config.toml
n_layer = 11
experts_per_token = 1
router_bias = true
vocab_size = 46201
rope_fraction = 1.0
lr = 0.00219
seq_len = 1024
Below are experts of layer 4 (counted from 0) of a mixture-of-experts language model. Rows are named router (the router's row for the expert), up (a neuron's input weights, with its number) and show model dimensions 0-127. Each number is 128 + 32 x the weight over its row's rms, rounded and kept within 0 to 255.
After each expert's rows: "mostly gets" lists some tokens that are sent to it at least half of the time. This comes from a sample of Wikipedia text that the model never trained on.

# expert 8
router [ 84  67 168  93 130  69 129  91 156 108 164 144  81  86 134 171 127 144 158 123 134  91 158  68 176  82 110 123 142  90 132 136 173 112 161 113  76 134 135 132 115 149 121 130 147 161 116 120 107 135 132 105 108 161 154  80 102 144 114 121 149 113 123  86 151  97 121 134 111  83 108 108  97 125  89  81 131  89 135 180 103 122  96 124  87  87 116  77 133 132 101 166 138 160 139  73 101 135 111  37 110 112  73 120 142 112 123 120 117 109 128 140 112 137 180  62 122 178 155 175  90 115 125 112  90 110 102 159]
up5 [ 84  88 111 145 105 180 154 112 127 133 106 165 108 108 109 126 134 172 178 151 150 134 146 120 126 140 146 134 122  99 140 151 150 101 178 122 180 149 153 135  77 178 122 148 184 159 108 105 116 206 137 188 150  99  86 105 152 126 131 173 162 119 103 111 131 120 145 149 169  76 149 134  97  82  99 147 129 115 162  92  94  85 141 142  75 159 143 130 115 164 100  87  98 128 129 125 147 144 128 103 111 110  88 134 114 120 117 144 145 146 154 171 123 143 178  64 100 110 117 131  97 193  91  81 133 133 186 151]
mostly gets: "odd", " Boy", " Dog", "M ", " Hind", " Wind"

# expert 3
router [147 175 170  76 147 101 106 132 161  80 135 100 135 120 144 197 133 117 168 127  41 129 122  61 135 138 102 103 136 112 107 139 156 129 200 176 128  96 138  93 126 108 189 143 138 128 123 124 140 162 103 132 130 108 157 157 128 112 132 128 103 107 137 102 158 104 116 175 103 116 148 140 111  34 124 137 193 111 212 154 117 138  66 150 102  86 106  75 100 153 182 129 107  81  77  95  74  88 120 121  99 144 148 168 169 141 107 142 111 103  86  88  93 108 187 154 115 113 136 153 150 105 124 104 125 118  77 142]
up5 [108 170 131 100 204 127  52 147 134  76 124 141 133 123 128 158 105 173 143 123  78 132  87 124  91 160 130 123 154 103  60  87 181 127  51 192  68 163 135 129 112 156 117 120 105 100 123  57 169 106 171 120 146 132  78 124  99 103  97 121 158 104 124  77 170 117 102 170  63 115 164  90 165  75 119 134 194 171  90 108  78 100 117 132 137  99 139 114  67 142 150 107 138 125 101 122 183 158  77 162 194 124  95 151 149 164 120  95 105 106  97  98 100 149 136 168 103 149 163 165  96 128 134  85  93 113 136 131]
mostly gets: " Sin", "ั", " \"N", " ver", " Ger", "Sc"

# expert 12
router [ 75 101 123 137 133 101 117 106 111 103 142 130 100  95 116 119 170 132  89 116  63 157 152 123 173 126 106 107 130 116 111 125 186 123 118 132 130 106 130 133 159 129 107  69 151 106  74 133 109 131 199  91 164  82 162 133 125  90  48 188 125 192 120 113 153 103 137 144 118 138 112 147 138 123 123 133 128  22 153 171 145 155  80 114 107  75 113 166 132  87 173 165 116 121 109  48 118 150 122  98 114 129  40 151  86  86 130 114 153 146 120 161 140 136 140 120 113 154 119 135 138 169 160  64  92  74  73 142]
up5 [ 60 120 129 144 176 152 103 102 133 107 137 199 127 108  77 147  83 138 141  78 133 167 117 151 158 124 120 147 154  72 109 124  93 109 125 128  41 145 182  89 164 170 136 147 116 173 116 128 145 146 126 105  94 206 150 148 113 112 107 120 132 133 113 105 211  97 158 175 102 161 105 143  93  61 141 165 135  93 129 116 138 142 145 155 137 109 118 100 171 105 189 149  67 127  99 165 106 101 120  99 163  75  74 119 183 187 102 156  78 178 115 117  57 136 173  60 155 113 119 169 107 129 108  85 165 145 132 175]
mostly gets: "),", "s,", ", S", ", K", ", M", "a,"

# expert 1
router [142 205 136 109 110  97  55 140 148 143 116 203  69 163 105 187 154  72 150 174 106  87 125  80 138 134 143 132 117  90 134 168 116 164 123 119 120  83 134  68 167  58 122 157 128 144 148 121  83 164 149 109 103 158 159  70 127  83 127 159 142 151 145  59 120  87 127 134 174 173  79 111 137 124 113 121 181 151 166 124 101 213 115 164 100 135 122 128 146  85 180 131 153 146 125 120 106 157 119 104 147 119  92 144 127 136 117 110 107  99  97 106 185 173 118 127 136 160 162 201 146 161 134 123 120  77 167 135]
up5 [ 65 136 150 148 113 124 100 173  93  82 129  90 108 117 158 111 160  81 143 145 114 178 138 161 112 152 160 156 121 136 149 119 124 134 114 125 129 130 198 129 122  97  99 102 113 132 160  95  95  73 108 110 109 104 176  91  76  99 118 120  67 120 125 128 160  82 207 152 147 123  84 132 141 192 113 131 169 128 131 171 132 186 106 130 146  71 160 123 128 144 111 136 124 107 165  88 155 118 149 114 147 124 126 179 161 136 128 101 122 131 163 101 186 127  71 121 131 140 161 119  93  99 102  98 128 112 157 134]
mostly gets: " became the first", " chairman", " | Clay", " was appointed", " Ken", " professor"

# expert 9
router [ 81 186 166 118 167  91 145  91 140 114 151 101  90  91 133 117 155 191 123 139 127 137 206 111 147 204  97 126  62 120  98 153 147 134 147 127 105 112 124  98 148 167 156 139 151 105 128  96 139 153 147 150 160 118 174 122 125 137 112 127 117 171 139 127 192  87 151 173  70  70  85 164  98 102  97  74 144 120 134 150 156 125  98  80 112 112 116  91 100 134 131 117 147  72  49  30 113 121 125 100 139 173 108 144 163 136 168 120 136 128  95  93  95 138  33 150 146 213 187 110 123  84 147 122  83  95 129 117]
up5 [ 96 163 134  65  77 116 119 129 141 139 175 110 115 105 122 107 177 107 124 171 148 117 124 135 125 183 203 156  76 100 181 158  84  76  81 141  62 137  69 142 129  93 105  60 131 144  99 101 166  90 135  83 130 129 113  64 116 145 193  45 148 126 137 135 128 163  82 133  62 145  69 150  80  62  80 116 123 160  97 161 155 116 150 119 152 125 125 106 112 161  87 146 151 109 165 105  93 171 121  94 103  95 100 218 129 123 133 118 129  67  97  55 156 133 101 162 184 156 127 148 150 124 124  99 162 114  67  82]
mostly gets: " $\\", "mathbb", " drug", " treatment", " cells", " syndrome"

# expert 0
router [157 145 149  83 141 132 144 133 163 112 155 106  68  81 148 144 144 129 158 126 111 123 189 153 189 137 133 163  60 120 124 149  67 127 153 139 135 118  93 142 148  95 137 110 142 140 155 113 120 153 115 152 112 128 162 100 131  43  52 158 156 165 199 129 123 113 116 126  98 168 119 171 137 174 117 126 176  91 144 127 163 170  86 150 159 108  92 123 120 115 130 161 178 119  80 110 114 160 106 103 165 121  85 164 147 155 180 120 121  97  81 121 132 155 128 119 122 152 196 128 184 164  75  79  66 116 125 122]
up5 [104 122 204 161 175  83 123 116 102 170 101 153 147 110 123 161 108 131 147 111 109 116 130 141 171 157 100 169 162 116 144 154 128  94  92 112  85 178 152 117 113 112 106  72 124 172 178 188  77 124 148 104 126  89 179  82 132 137 158 129 104 113  89 121 100 124 140 130  90 157 120 103 193 138 121  97 124  66 133 114  94 108  89  77 147 177 129 165  57 129 110  42 117 181 110  91 145 219 102  97  84 124 121 161  93 159 199 158 126 101 118  92 159 119  88 127 149 155 130 178 169  80 154 156 133 159 115 146]
mostly gets: "|---|---|---|---|", " | KO", "= ", "- Years active: ", "- Died: ", " |  | C"

# expert 13
router [111 167 134 126 178 149 114 121 154 164 100 109  37  92  52 145 125 133 141  70 142 146 208  94 166 131  92 150 101 145 107 116 125 180 147 115 101 118 100 167 163  85 138 111 123 110 167 146 139 121 197 151 142  85 180 119  89 110  59 186 116 132 123 136  81 125 209  86 126 175  88 126 126 152  97 133 156 122 162 124 142 136 120 114 135 123 107 127 141  97 121 155 128  33 113 144 132 112 131  87  92  91  79 100 122 172 167 160 115 205 179  78 130 126 108  57 111 120 153 129 161 135 180  67 107  46 132 154]
up5 [112 152 131 130 135 129 112 119 109 165  98  84 113  63  94 214 107 111  85 133 141 128 136 145  70 173 160 110 135 114 100 139 104 253  53  74  66 123 114 137 148  95 111  86 138 141 150  99 141 122 110 124 129 112 139  50 123 123 229 100 147 114 184  82 114 140  86 107 160 109 125 130 134 133 117 190 124 155 115 106 146 162 122  95 153 167  73 111 165 163 110 160 147 119 157 145  42 139  92 162 164 156 135 209 120 115 159 138 145 146 108 173 127 121 153 172 116 139 133 196 124  81 194 127  97 146  99 116]
mostly gets: " Lem", "- Years: Team /", "L |", " the following", " in June ", " following"

# expert 2
router [107  70 174  90 130  63 124 143 131  89 151 127  87 106 140 151 126 134 206 179 149 137 151 137 176 148 100 183 120  75 132 181 179 182 151 155 101 109 159 178 171 156 144  89 177 125 190 106 114 139 179 159 139 102 121 171 167 154 114  94 144 115  85 111 114  92 140 171 147 116  96 183  86  96  82 124 100 103 155 168 137 134 117 156  80  94 159 108 121 117 163 144 142  76  58 100 114  92 124 140 118 172 102  90 106 112 179 153 118 206 156 105  89 112 146 106 114 129 150 158 126 112 146 125 111 110 111 188]
up5 [148 105 144  79  99  81 148 172 146 173  90 114 121  46 188 117 108 165 117 147 125  99  65  84 134  60 122 169 166 101 152 106 125 125 166 147 135 105 159 150 113 155 160 127 116 181 158 153 146  98 138  66 112  83  97 174 171 110 131 156 146  96 143 120 113 152 188 144 119  72 130 158 182 101 153 115 148 131 173 111 123 124 123 136 198 203  54 178 101  81 169 118 176 115  91 106 107 135 116 126 113 114 130  89 102 141 168 174 167  92 155 124 130 159 129 102  59 121 108 157 128 132 135 106  99 121 117 149]
mostly gets: "\".", "\"", "s.", "ia.", "ers.", "ing."

# expert 6
router [119 128 110 152 109 139  73 121 129 136 134 151  79 102  94 150 209 141 108 103 149  97 159 103 173 159  63 145  70 156  64 122 117 125 207 170 134 126 156  80 217 122 105 143 156 122 117 191  33 181 131 169 124 173 169 147 199 113 104 103  75 113 109 151 147 141 158 170 144 148 136  89 160 104 154  80 155  53 117 149 183 101 113 127 113 127 116 157  82 100 166 150 103 104 100 119 153 163 148 118 101 139  60 137 110 119 184 136 136 127  67 167 124 146 115 149 156 153 185 134 142 216 165  78 154  69 116 120]
up5 [165 162 118 101 134 121 131 148 122 133  88 119 146 133 126 167 118 154 125 165 105 131 100 158 104 158  78 114  96 142 151 105  98 152 119 111  97 116 139 138 113 162 144  82 111 137 129 155 119 148 118 175 113 130  82 141  95 154 103 157 153 140 104 130  68 142 151  92 130  97 139 138 114  73 143 107 118 100  79 176 133 150 102 181 102  85  48 120 167 136 172 131 141 117  67  92 131 183  95  86 168 115 142 106 113  92 201 154 147  85  75 166  86 134  95 116  76 132 154  98 200  76 118 123 177 125 159  95]
mostly gets: "S ", "- Phylum: Arthropoda", " ال", " Feder", " Productions", "th-century"

# expert 11
router [117 178 159 124 156  94 128 149 113  76 169 185  90 120 116 169 142 173 132 132  85 179 142 163 126 187 116 147  93 117  81 138 154 107 174 156  99 172 131 124 197 176 167 118 146 146 130 102 132 180 124 116 152 155 159 158 119 134  88 161  98 182 154  61 104 102 168 183 149 102 119 168  67 107 121 126 106  64  99 148 142 169 129  75 119 104  88 121 120  75 181 104  99  90  63 143 121  98 100 130 115 149  84 154 142 145 171 129  58 119 110 103  88 129 116 134 143 177 174 176 193 137 149 106 126 116 134 119]
up5 [149 155 180 130 120  88 158 119  66 124 134 227  94 133  96 168 185 130 145 150 168 169 140 123  92 169  67 160  99 110  85 182 132 117 114 188 136 115 108  95 126 111 158 142 127 105 137 169 167 121 117 105 108 166 164  95  97 128 141 142 131 106 157 143  91  72 165 157 165 160 119 103 113 117 160 142 154 121  97 126 162 146 112 111 180 115  54 113 121 151  85 139 127 146  70 121 101 194 172 121  73 109 125 137 189 102 168 114 132 115 156  60  99 141 165  82 128 144 133 160 108  90 143 133  84 132 157 135]
mostly gets: " census", "| Turnout", " Tamil", "°W", " Queensland", " settlement"

# expert 10
router [114 143 171  79 121  50 127 103 152 133 168 188 117 168 125 147 174  82  96 163 142 137 169  97 116 131 127  76 131 122 111 171 168 117 164 125  67  78 162  95 165  79 152  85 167  98 131 121  91 156 175 113 133 133 197 118 175 129  86 108  63 180 146 114 157 111 155 188  91 160  58 172 157 146 128  45 169 115 160 134 131 123 136 121 153 123  89 123 118  64 141 169 123 100 123  56 146 166 120 123 116 156  81 175 143 126 151 106 124 167 136 133 128 165  53 112 121 102 175 144 153 106 179 108 141 114  94 123]
up5 [132 104 174 154 150 170 139  88 113  81 132 137 157 102 131 129 164 150 136 110 102 119 150  68 101 196 151 153 129  94  94  38 183 153 110  56  88 150 133 170  84 132 127 132 160 142 139 185 123 134 127 167  93  24 128  83 159 124 104 139 166  70 134 105 111 138 135 158 134 100 150 168 159 146 139  90 134 129 117  88  92  89  99 131 168  62  91 186 119 157  88 115  95  80 151 152 143 111 114  94 115  50 119 167 117 131 124 125 160  81 115 151  95 169 143 118 152 172 119 154 131 130  89 132 149 106 125  69]
mostly gets: " km^{", " ISR", " Harry", " vocals", "iper", "255"

# expert 4
router [118 169 156  41 140  86 140 111 195  95 178 160 120 100 112 141  91 109 201 184 120  76 149 120 183 152  85 203 148  83 121 195 118 126 113 137 141  91 134  85 132 102 127  77 147 159 151 113 153 100 186 106 142 149 116 147 110 112 126  89 110 128 124 143 143  64 149 130 104 116 107 166 114 108 120 107 109 159 126 196 153 176 108 183 116  81 120  93 157 178 140 153 145 106  78  96 132 131 121 126 128 132 136 129 135 150 128  99  94 138  95  58 121 127 129 110 132 145 154 132  98  95  98 176  66  88 109 140]
up5 [137 126  88 135 231 141 143 128 145 163  41  93 124 127 158 110 137 107 176 118 143 128 160 122 152 137  86 142 158  98  52  95 153 140 161  87  74  25 122 152 131 133 153 132 131 121 114 124 127 125 167 130 223 205 147 183 112 179 142 152 107 147 115 127 124 169 145  97 134  98  87 120 106 119 106 106 111 150 136 153 208 187 160 156 118 133 106 166 132  99 160 104 132 178 127 147 119 157 136 185 163 173 143 153 117 206 152  97 130 136 131  86 131 121 125  97 173 112 129 121 168 127 132 190 141 163 144 147]
mostly gets: " very", " an", " more", "ed a", " most", " another"